config.toml
n_layer = 13
d_model = 256
n_experts = 64
experts_per_token = 4
d_expert = 96
d_shared_expert = 128
activation = "gelu"
moe_layers = [1, 2, 3, 4, 5, 6, 7, 8, 9, 10, 11, 12]
router_score = "softmax"
normalize_top_k = false
routed_scale = 4.0
balance_loss = 0.00555
balance_bias = false
router_z_loss = 0.001
n_groups = 4
groups_per_token = 2
init_std_router = 0.019
lr_router = 0.000518
vocab_size = 32768
norm = "layernorm"
norm_eps = 1e-05
tie_embeddings = true
optimizer = "soap_variant"
lr = 0.00247
beta1 = 0.95
beta2 = 0.95
grad_clip = 0.5
batch_tokens = 65536
seq_len = 512
train_tokens = 343400000
steps = 5240
dataset = "wikipedia_en"
Below are experts of layer 8 (counted from 0) of a mixture-of-experts language model. Rows are named router (the router's row for the expert), up (a neuron's input weights, with its number) and show model dimensions 0-255. Each number is 50 + 15 x the weight over its row's rms, rounded and kept within 0 to 99.
Before each expert's rows: "comes after" lists some tokens at least twice as common just before its tokens as in all text. This comes from a sample of Wikipedia text that the model never trained on. Tokens count by the router's weight.

# expert 5
comes after: "| ", "|", "201", "202", "- ", "200"
router:68 49 62 41 50 57 43 35 37 48 43 39 48 36 72 46 70 76 39 62 26 32 64 29 54 27 87 40 74 44 33 63 73 53 38 75 77 85 38 40 46 28 59 27 33 38 43 74 53 82 23 47 54 38 51 23 35 31 64 24 72 71 44 69 17 53 83 58 56 40 44 71 30 36 65 65 36 63 35 35 76 51 37 33 56 34 40 83 38 54 72 82 22 67 56 43 34 68 64 34 36 75 54 36 66 54 58 53 49 51 46 52 68 53 58 43 28 47 41 33 66 25 52 57 78 33 28 49 45 44 61 55 63 70 56 44 29 44 70 56 62 63 55 56 45 67 30 56 50 49 46 78 76 47 32 68 41 40 71 54 35 37 51 66 36 48 28 76 62 45 60 53 57 28 56 51 57 55 35 33 52 49 59 67 51 43 64 66 48 66 64 53 37 36 59 61 30 67 22 44 48 66 56 46 67 53 46 41 44 54 68 45 53 33 40 29 52 56 64 47 48 42 37 29 59 44 57 48 54 37 44 27 50 56 28 51 16 34 40 68 52 58 54 67 60 68 19 47 64 57 67 45 26 70 67 53
up0:86 24 99 50 55 67 50 41 31 51 67 40 50 33 50 49 48 49 52 35 55 52 45 46 60 41 69 50 73 50 51 52 31 21 52 13 36 85 62 32 51 46 48 45 42 48 55 52 70 44 51 51 49 50 52 26 42 48 48 56 60 86 50 72 43 50 70 99 26 60 57 60 48 29 48 43 48 49 49 52 42 48 58 48 52 51 68 68 50 45 50 55 26 30 57 53 08 56 51 37 59 46 56 30 54 50 54 49 49 50 23 45 67 53 64 50 50 52 47 27 49 49 63 41 44 57 50 47 21 54 47 72 51 50 52 67 51 48 47 51 51 51 49 35 32 49 48 81 50 45 50 63 99 44 51 58 61 46 46 51 38 84 38 99 41 48 63 61 62 25 50 68 55 50 49 50 61 41 42 18 50 50 38 48 49 48 46 34 44 37 50 55 49 81 51 55 05 48 55 41 40 51 65 51 71 48 51 72 59 48 54 53 52 51 53 53 60 50 21 60 49 49 48 33 75 45 48 52 81 41 13 51 54 52 37 53 49 64 47 71 47 28 49 74 57 52 00 62 53 48 51 48 28 33 56 62
up1:56 46 55 42 54 80 50 50 05 42 48 64 65 51 63 50 59 48 54 35 55 45 53 45 43 23 51 67 52 40 16 55 53 55 49 53 53 62 39 52 66 39 52 66 51 44 45 49 55 42 50 58 48 42 52 41 00 45 52 49 49 69 54 44 70 64 49 62 48 47 54 41 52 60 67 49 28 62 60 61 32 60 42 44 63 52 51 65 49 51 48 51 35 86 49 36 50 54 53 50 26 49 52 51 33 69 60 47 50 68 50 54 40 42 50 49 66 54 50 54 42 71 54 50 50 44 44 06 52 51 42 81 49 45 89 59 48 57 62 27 45 04 47 67 46 85 76 50 45 55 56 02 50 11 50 46 67 70 61 57 71 02 49 51 50 51 69 47 51 33 50 36 54 47 48 47 54 49 50 14 57 50 43 55 42 30 50 47 48 46 70 69 51 47 52 52 52 49 49 47 53 59 51 32 53 60 26 44 08 44 43 50 50 66 39 63 65 50 70 44 74 51 32 50 68 59 46 62 39 00 42 50 61 51 39 50 47 41 61 51 45 39 46 47 49 54 48 62 51 59 94 52 54 71 70 50
up2:41 49 53 50 52 49 70 60 47 39 61 50 51 51 73 81 50 48 11 26 71 74 48 77 50 56 62 64 52 40 55 50 83 53 68 51 47 51 31 46 47 29 40 60 67 83 53 49 60 51 50 59 44 48 49 86 46 44 76 49 46 56 54 52 51 49 10 41 64 36 39 49 41 55 68 50 44 54 39 13 30 51 22 48 52 48 36 48 63 53 52 32 28 55 50 60 41 41 87 56 51 55 54 47 54 99 49 51 00 56 74 66 50 47 46 60 56 42 49 00 50 53 71 38 73 44 22 11 49 57 73 33 60 46 50 58 39 34 16 41 54 43 46 33 42 49 30 62 24 52 44 27 51 51 52 34 55 51 50 50 42 55 72 49 29 39 50 12 49 51 65 54 51 55 58 63 60 63 55 50 54 47 50 50 66 50 54 51 48 48 50 50 36 58 51 50 45 38 51 95 44 50 50 47 37 51 50 33 35 50 40 15 56 49 64 52 51 50 41 51 60 48 56 62 95 48 47 37 44 51 44 09 46 87 54 77 49 44 61 61 48 59 76 50 49 50 50 44 39 54 52 29 42 23 53 56

# expert 13
comes after: "| ", "–", ",", "-", "a ", "on "
router:61 09 56 59 59 64 63 57 52 55 46 43 49 44 57 59 51 44 52 58 34 36 73 36 66 37 45 59 64 46 46 70 84 61 33 44 67 61 33 37 49 55 46 40 36 32 47 56 40 60 31 69 65 35 43 42 38 46 52 51 84 69 37 69 54 72 66 76 83 53 49 80 38 49 71 66 50 47 71 46 57 79 45 45 67 39 35 75 39 46 66 65 12 62 38 50 47 64 45 43 41 74 48 26 55 63 46 63 38 40 39 73 69 58 71 50 43 34 38 38 77 56 26 42 59 32 18 44 48 59 70 63 76 48 64 62 32 56 43 40 74 54 52 32 33 60 41 23 37 50 45 68 68 56 38 64 60 32 74 65 54 24 50 67 51 41 57 62 70 40 79 47 70 54 55 39 56 51 38 33 73 52 41 35 68 42 31 63 68 54 63 63 39 62 52 21 28 69 35 34 30 59 68 10 77 53 37 25 42 43 52 19 68 25 44 42 73 55 71 31 61 42 28 51 55 39 45 64 36 31 40 22 68 62 38 62 31 47 38 47 69 30 49 67 63 71 27 64 47 58 61 37 60 54 51 54
up0:50 49 52 49 60 51 48 80 40 49 47 22 24 51 41 68 36 50 44 44 45 29 49 43 50 50 51 50 52 43 49 41 36 27 64 50 57 50 74 53 68 40 50 20 62 48 52 63 53 51 57 91 49 10 66 50 12 49 50 70 50 29 50 49 47 53 66 53 40 57 50 48 50 40 52 51 49 52 49 39 65 47 58 24 49 11 63 68 12 48 55 51 37 55 50 47 54 38 60 50 52 70 68 38 60 50 51 47 85 37 45 15 49 48 99 58 45 54 53 43 54 50 53 48 32 43 57 47 51 38 99 41 18 51 74 51 59 49 25 53 46 47 49 51 50 49 51 50 50 50 50 42 45 63 65 16 24 30 42 47 77 01 47 51 54 45 45 50 70 51 52 61 50 48 50 52 60 52 47 41 47 52 46 50 68 44 50 80 70 59 73 50 34 50 07 51 71 99 63 52 49 49 36 69 99 52 41 24 34 57 31 43 56 69 53 52 51 50 36 26 53 99 32 50 53 45 63 49 39 51 47 60 53 35 57 54 49 57 47 50 55 44 50 52 46 51 53 50 50 09 56 47 50 73 49 49
up1:48 41 50 51 50 47 53 50 47 50 49 52 35 50 54 63 81 51 48 43 33 24 50 45 45 30 50 50 40 49 50 40 50 64 50 46 56 60 46 66 62 52 50 54 81 41 55 38 55 54 58 78 51 49 46 50 50 53 51 42 50 45 50 42 52 46 48 18 51 49 53 65 26 50 28 49 60 51 55 49 81 50 49 54 58 50 48 50 00 10 05 72 36 61 49 51 53 50 55 37 50 51 52 48 50 48 56 91 48 49 49 55 42 44 54 50 57 69 28 72 54 67 00 52 51 50 52 45 50 54 99 79 45 48 64 46 47 52 43 69 45 83 58 23 49 50 84 45 46 45 32 49 24 47 53 57 49 47 49 48 45 25 39 58 60 27 00 52 28 51 48 14 66 41 58 55 47 59 58 50 46 53 34 55 42 50 61 56 54 51 47 51 44 50 50 64 58 46 54 40 44 46 51 41 46 57 50 45 83 64 43 44 38 52 48 51 50 54 86 48 46 49 42 51 49 49 51 44 41 43 61 66 52 51 52 50 28 17 52 51 56 00 54 42 80 51 50 49 52 75 50 64 50 55 42 53
up2:40 50 46 49 57 61 53 50 34 50 48 41 53 33 53 54 50 51 81 49 61 50 44 47 51 39 50 55 26 25 43 52 99 54 59 51 42 51 75 50 41 94 51 56 47 69 47 73 48 53 51 47 53 51 47 50 49 59 68 64 43 45 45 60 48 46 42 80 48 56 45 29 16 50 55 33 56 21 52 43 39 54 47 41 67 47 36 50 58 42 52 43 38 51 50 49 59 48 83 64 00 42 37 49 50 48 79 51 42 53 53 39 80 51 18 54 84 00 53 51 40 44 43 53 50 52 38 63 31 88 61 00 55 29 50 55 54 05 43 64 08 24 76 49 60 52 49 50 50 53 23 57 48 46 53 59 45 47 52 47 39 47 49 51 56 55 51 47 50 58 43 47 60 49 77 50 99 56 49 62 35 38 51 50 14 50 51 24 68 42 71 51 52 50 52 50 53 63 55 64 49 58 51 46 31 48 36 52 47 48 52 36 48 50 24 50 51 53 43 51 63 30 46 59 50 37 55 62 49 73 18 53 50 52 66 56 52 49 56 51 42 72 31 62 78 46 50 33 29 43 52 61 10 50 74 52

# expert 24
comes after: ".", ",", "$", "-", ":", "000 "
router:53 21 54 46 68 66 57 48 47 42 55 42 36 55 52 21 63 64 25 57 25 47 64 56 53 54 70 55 66 38 35 63 63 78 57 54 55 62 38 48 62 45 36 18 35 36 77 52 56 46 30 62 55 33 29 41 48 45 53 26 75 70 38 57 62 60 69 55 73 53 34 71 51 52 59 65 42 58 66 34 50 51 42 46 53 15 36 67 25 54 64 82 40 68 58 48 51 69 53 50 44 56 34 37 67 48 69 69 48 15 42 69 65 53 35 57 33 44 21 38 81 43 40 58 61 41 36 30 47 65 73 48 70 46 67 59 27 51 56 39 56 53 42 41 41 81 55 54 43 54 38 56 63 41 56 70 78 33 59 54 53 24 50 51 45 48 34 57 66 38 86 29 63 41 59 39 47 58 28 09 54 42 44 48 72 46 57 63 54 53 61 78 39 51 27 14 55 59 26 37 45 53 82 24 50 68 52 54 40 46 71 09 68 41 54 35 55 54 67 39 52 51 38 60 73 34 43 51 45 25 29 41 56 64 02 45 17 50 44 49 45 42 49 79 46 71 26 60 61 48 63 43 47 62 57 29
up0:58 50 51 52 45 51 49 51 45 44 50 56 47 46 51 50 47 49 12 65 50 59 51 50 46 51 59 35 50 50 54 37 31 56 58 42 51 55 54 44 54 24 47 47 49 69 56 44 69 52 36 51 38 47 58 53 49 48 68 39 44 38 57 58 55 47 52 00 57 54 48 62 08 54 50 49 49 80 38 14 47 50 44 66 51 50 39 38 50 83 48 47 44 47 50 47 47 52 48 52 07 52 50 50 38 50 56 43 47 41 51 23 63 48 59 50 42 58 55 58 03 19 50 82 63 51 50 58 80 51 62 54 34 48 32 42 52 71 49 44 56 50 02 47 27 32 50 31 49 80 61 56 16 52 53 99 45 49 71 48 40 52 56 52 50 45 53 64 45 49 74 99 35 60 52 48 50 49 29 45 99 51 51 48 49 51 52 66 50 47 48 12 11 48 58 57 49 48 34 20 49 59 77 62 60 64 50 51 41 44 53 51 47 26 54 59 47 62 47 47 79 53 49 50 49 64 44 60 50 49 53 48 50 54 45 76 52 50 79 51 66 31 55 47 54 53 67 50 50 46 31 45 33 41 57 50
up1:52 47 51 37 40 51 50 36 44 55 45 38 17 52 51 51 98 59 64 50 00 61 40 57 26 54 55 70 49 34 58 24 33 50 49 49 41 49 59 43 78 47 15 45 74 63 48 51 76 47 63 47 34 51 50 62 55 30 72 84 73 58 47 25 46 50 53 56 51 47 50 47 61 48 41 55 44 39 50 52 42 53 39 58 50 55 32 71 51 52 47 53 61 47 53 54 48 38 51 49 08 49 48 81 55 17 46 43 54 19 50 38 68 45 07 52 54 65 46 50 41 53 27 64 52 52 55 51 46 40 61 60 51 36 51 52 56 50 49 55 51 24 43 50 44 28 83 50 45 71 55 52 01 33 30 52 47 80 45 45 58 53 69 77 43 37 49 53 45 36 30 36 53 32 53 52 53 29 35 81 49 52 45 64 46 42 84 48 23 51 48 51 20 52 51 58 51 50 43 99 65 56 52 50 56 50 69 51 33 49 78 52 85 47 50 39 50 51 68 64 84 51 48 67 46 45 52 46 49 58 61 53 50 72 23 52 52 57 34 57 48 46 68 46 50 49 49 30 39 49 50 60 77 49 99 55
up2:52 50 49 45 65 50 39 50 45 49 28 57 46 50 38 55 52 43 58 39 36 79 50 47 52 49 50 50 45 53 49 18 55 58 50 54 40 53 51 58 61 65 34 34 48 58 45 70 44 56 71 53 61 48 05 39 49 49 51 44 59 52 50 45 52 50 55 56 50 45 50 52 47 53 51 65 60 50 52 61 71 60 48 46 53 58 53 65 51 11 45 78 45 53 54 68 52 55 51 52 63 59 45 69 62 51 52 49 49 03 30 39 61 10 80 62 59 40 51 39 46 53 52 50 49 57 54 48 03 45 63 52 61 51 55 99 51 50 55 56 44 33 50 49 44 59 50 40 46 49 16 51 53 10 79 58 51 50 60 66 52 50 59 44 33 48 99 51 62 49 49 84 40 50 51 28 51 22 18 63 46 39 36 48 49 47 43 56 64 50 35 50 50 50 50 15 50 53 49 11 49 49 49 48 39 00 41 56 81 55 52 54 32 34 49 46 62 38 50 51 79 49 49 40 25 58 46 50 50 10 51 53 47 71 47 78 45 50 42 49 54 49 50 66 50 31 54 50 51 41 43 14 65 47 49 72